{
  "n_layer": 8,
  "d_model": 192,
  "n_experts": 48,
  "experts_per_token": 2,
  "d_expert": 224,
  "d_shared_expert": 0,
  "activation": "swiglu",
  "moe_layers": [2, 3, 4, 5, 6, 7],
  "router_score": "sigmoid",
  "normalize_top_k": true,
  "routed_scale": 1.5,
  "balance_loss": 0.000107,
  "balance_bias": true,
  "router_noise": 0.1,
  "init_std_router": 0.0218,
  "lr_router": 0.000513,
  "vocab_size": 4096,
  "norm": "rmsnorm",
  "norm_eps": 1e-06,
  "tie_embeddings": false,
  "optimizer": "muon_variant",
  "lr": 0.00724,
  "beta1": 0.95,
  "batch_tokens": [32768, 65536],
  "seq_len": 512,
  "train_tokens": 568900000,
  "steps": 11911,
  "dataset": "wikipedia_en"
}
Below are experts of layer 4 (counted from 0) of a mixture-of-experts language model. Rows are named router (the router's row for the expert), gate (a neuron's input weights, with its number), up (a neuron's input weights, with its number) and show model dimensions 0-191. Each number is 128 + 24 x the weight over its row's rms, rounded and kept within 0 to 255.
Before each expert's rows: a language model's description of what the expert responds to. This comes from a sample of Wikipedia text that the model never trained on.

# expert 46
It responds to: Middle and closing syllables
router [121 159 144 113 156 137 165 119 105 129 126 131 126 120 111  99 160  88 131 138 146 116 131 130 119 111 138 118 114  93 123 156 126 125 134 122  75  84 109 136 103 125 146 135 125  96 110 131 116 139  75 200 131 172 166 104 120  87  92 135 102 135 106 139 112 167  92 115 109 128  92 155  97 101 108 137 150 114 129 105 144 158  77 101 128  92 101 118 139 105 117 119 124 109  99 115  82 131 154 125  98  91 136 133 119 111 153 161 152 113  85 136 134  96 126 129 101 144 128 134 134 149 124 129 112  86  88 126 156 105  85 143 159  98  85 118 137  93 127 125 172 132 156 138 149 104 143 141 129 135 169  98 169 127 161 104 113 181 132 145 117 142 117 103 171 107  95 141 111 158 135 101 100 126 154 149 132 114 128 124 101  67 156 145 184 154 137 126 123 133 113 112]
gate0 [ 98 166 154 144 145 127 106 139 151  87 122 166 111 145 164 178  97  68 111 154 129 101 176 116 121  86  89 142 142  95 176 155 148 178 188 144 118 129 123 105 135 115 128 171 108 143  98 129 112 160 155 140 120 132  91 119 109 117 111 136 131  88  90 133 129 160 109  77 130 127 100  94 172 101  75 123 135 146 132 139 122 122 121 136 113 128 110 153 111 153 132 131 113 145  93  80 124 121 115 161 137 124 155 121 107  96 193 149 115 143 137 171 156 133 109 147 116  85  78 134 185 136 128 128 118 127 131 137 122 130 130 139 128 132 103  77 141 164 148  99 151 165 164 113 148 123 139 104 129 151 135 112 140 119 106  99 118 135  99 140 147 148 159 110 146 150 119 134 140 158 127 118 143 123 125 140 143  75 113 138 137 111 123 161 123 153 151 135 124 124 138 125]
up0 [132 121 149  89 135 127 153 102 107 142  86 109 104 136 117 123 162 104  81 166 171 126  84  96 122  80 171 132 130  99 135 125  78  89 175 140 161 124  89 178 155 162 150 147 141 158  96 138 105 124 126 130  86 103 135 121 138 144 105  95  97  89 113 100 118 152 123 128 133 153 110 117 150 158 107  88 150 119 105 129 145 132 127 156 143 121 145 137 125 146 140 121 126 133 113 176 166 142 132 127 114 101 172 131 140 126 150 161 151 131 159 177 114 118  94  87 139 143  84 134 101 123 122 104 140 128 134 105 150 132 172 131 124  99  91 130 145 175 155 118 129 128  92 143 157 125 115 101 131  65 104 177 143 149 126 168 113 148 146  92 120 140 155 106 104 116 108 104 140 132 144 136 117 115 105  85 124 139 135 112 117 115 111 149 124 132 103 151 121 135 157 172]
gate1 [150 122 166 107 132 123 144 155  96 132 160 147 144 139 111 105 107 102 121 131 166  97 125 175 131 103 122 118 132 122 136 147  96 157 125 138 103 129  98 180 179 120 122 120 110 123 143 121 100 108  69 156 109 114  91 134 115 111  76 101 156 113 138 128 150 104 120 105 116 118 163 108 104  87 159 129 120 120 127 136 110 145 141 134 154 131 110 100 138 121 118 121 145 143 172 121  86 108 123 175  90 116 137 131 118  43 141 160 139 108  89 139 130 114 116  57 160 141  91 135 169 142 173 142 119 132  88 138  90 179 117 150  89 102 123 145 128 111 170 127 171 115 154 119 101 152 158 144 147 131 107 107 141 128 139 107 130 179 133 134 112 120 153 134 128 109 151 136 139 153 138 152 171 176 162  90 137 110 122 140 116 123 136 133 148 108 106 124 132 131 129 136]
up1 [148 152 133 136 106 104 144 115 154 130 120 169 142 102 142 107 148  80 119 122 142  86 123 157 162 137  85 122  98 122 138  84 156 204  91 132 153 153 134 153 101 129 134 136 127 104 103 124 134 142 148 142 149 160 140 108 130 161 129 130 121 156 174 193 104  92 118 134 129 108 128 116 116 115 153 114 130 137 114 155  86 125 118 113 142 119 150 107 131 166 175 134 127 136 145 125 150 133 161 150 161 124 128 113 165 169 151 154 126 148 146 141 133 112 132 130 140 103 162 125 164 164 133 117  65  90 120 151  61 103 155 144 119 129 131 100 168 152 128 137 126 102 141 134  97 117 142 126 107 116 118 149 138 114  98 130 144 191 155 132 168 133 127 168 134 127 141 148 141 125 137 144 124 115 126 102 150 136 144  88 178  96 134  99  84 132 155 139 106 153 134 185]
gate2 [120 101 174 165 117  97 132 114 166 124 111  94 130 123 104 115 169  65 132 166 168 147  95  96  95 114 102 132  95 172 118 105 145 156 155 106 103  99 148 141 111 100  98 160 111 107 125 133 137 146 138 154 125 188 170 100 111 132  84  96 150 144  94 149 126 120 131  97 131 130 123 129 121 123  98 116 148 135 136 112 116 132 127 164 126 125  78 170 129 123 135 128 135 120  92 143 155 160 133 132 124 135 135 156 163 131  81 147 155 125 137  74 159 122 148 134 131 131 126 117 164 128  94  98 121 134 124 106 164 140 137  81 118 108 111 126 121 119  98 176  97 128 157 125 120  88 125 133 115  91  98 143 154 112 131 142 118 143 126  95 143 158  56 106 106 121 134 134 107 153 153 130  72 137 162 126 158 151 116 112 140 109 128 152 126 154 138 121 144 174 168 125]
up2 [102 110 103 139 128 147 113 102  97 121 158 116  85 116 157  96 122 116 161 144 103  87  95  93 144  93 133 151 111 155 105 135  97  76 130 125 147 182 135 102 188 139 175  90 114 111 163 124 121 130  98 112 148 115 110 144 121  93 116  65 149 122 131 123 130 101 147 146 105 137 178 138 110 136  94 118 122 122 157 134 113 153 126 131  99 121 126 153 191 128 129 122 116 121 109 153 102 164 140 115 132 103 103 108 133 140 121  84 136  73 156 151 124 122 111 152 161 100 104 116 114 181  92 147 119 109 156 125 145 113 158 159 139 112 143 129 129 107 144  95 112 159 134 162 118 111 103 109 143 130 157 133 103 113 128 148 129 134 144 100 139 131 121 131 105 119 156 123 136 140 126 105 157  90  98 135 134 139 121 105 126 145  78 161  95 101  86 118 145  74  87 163]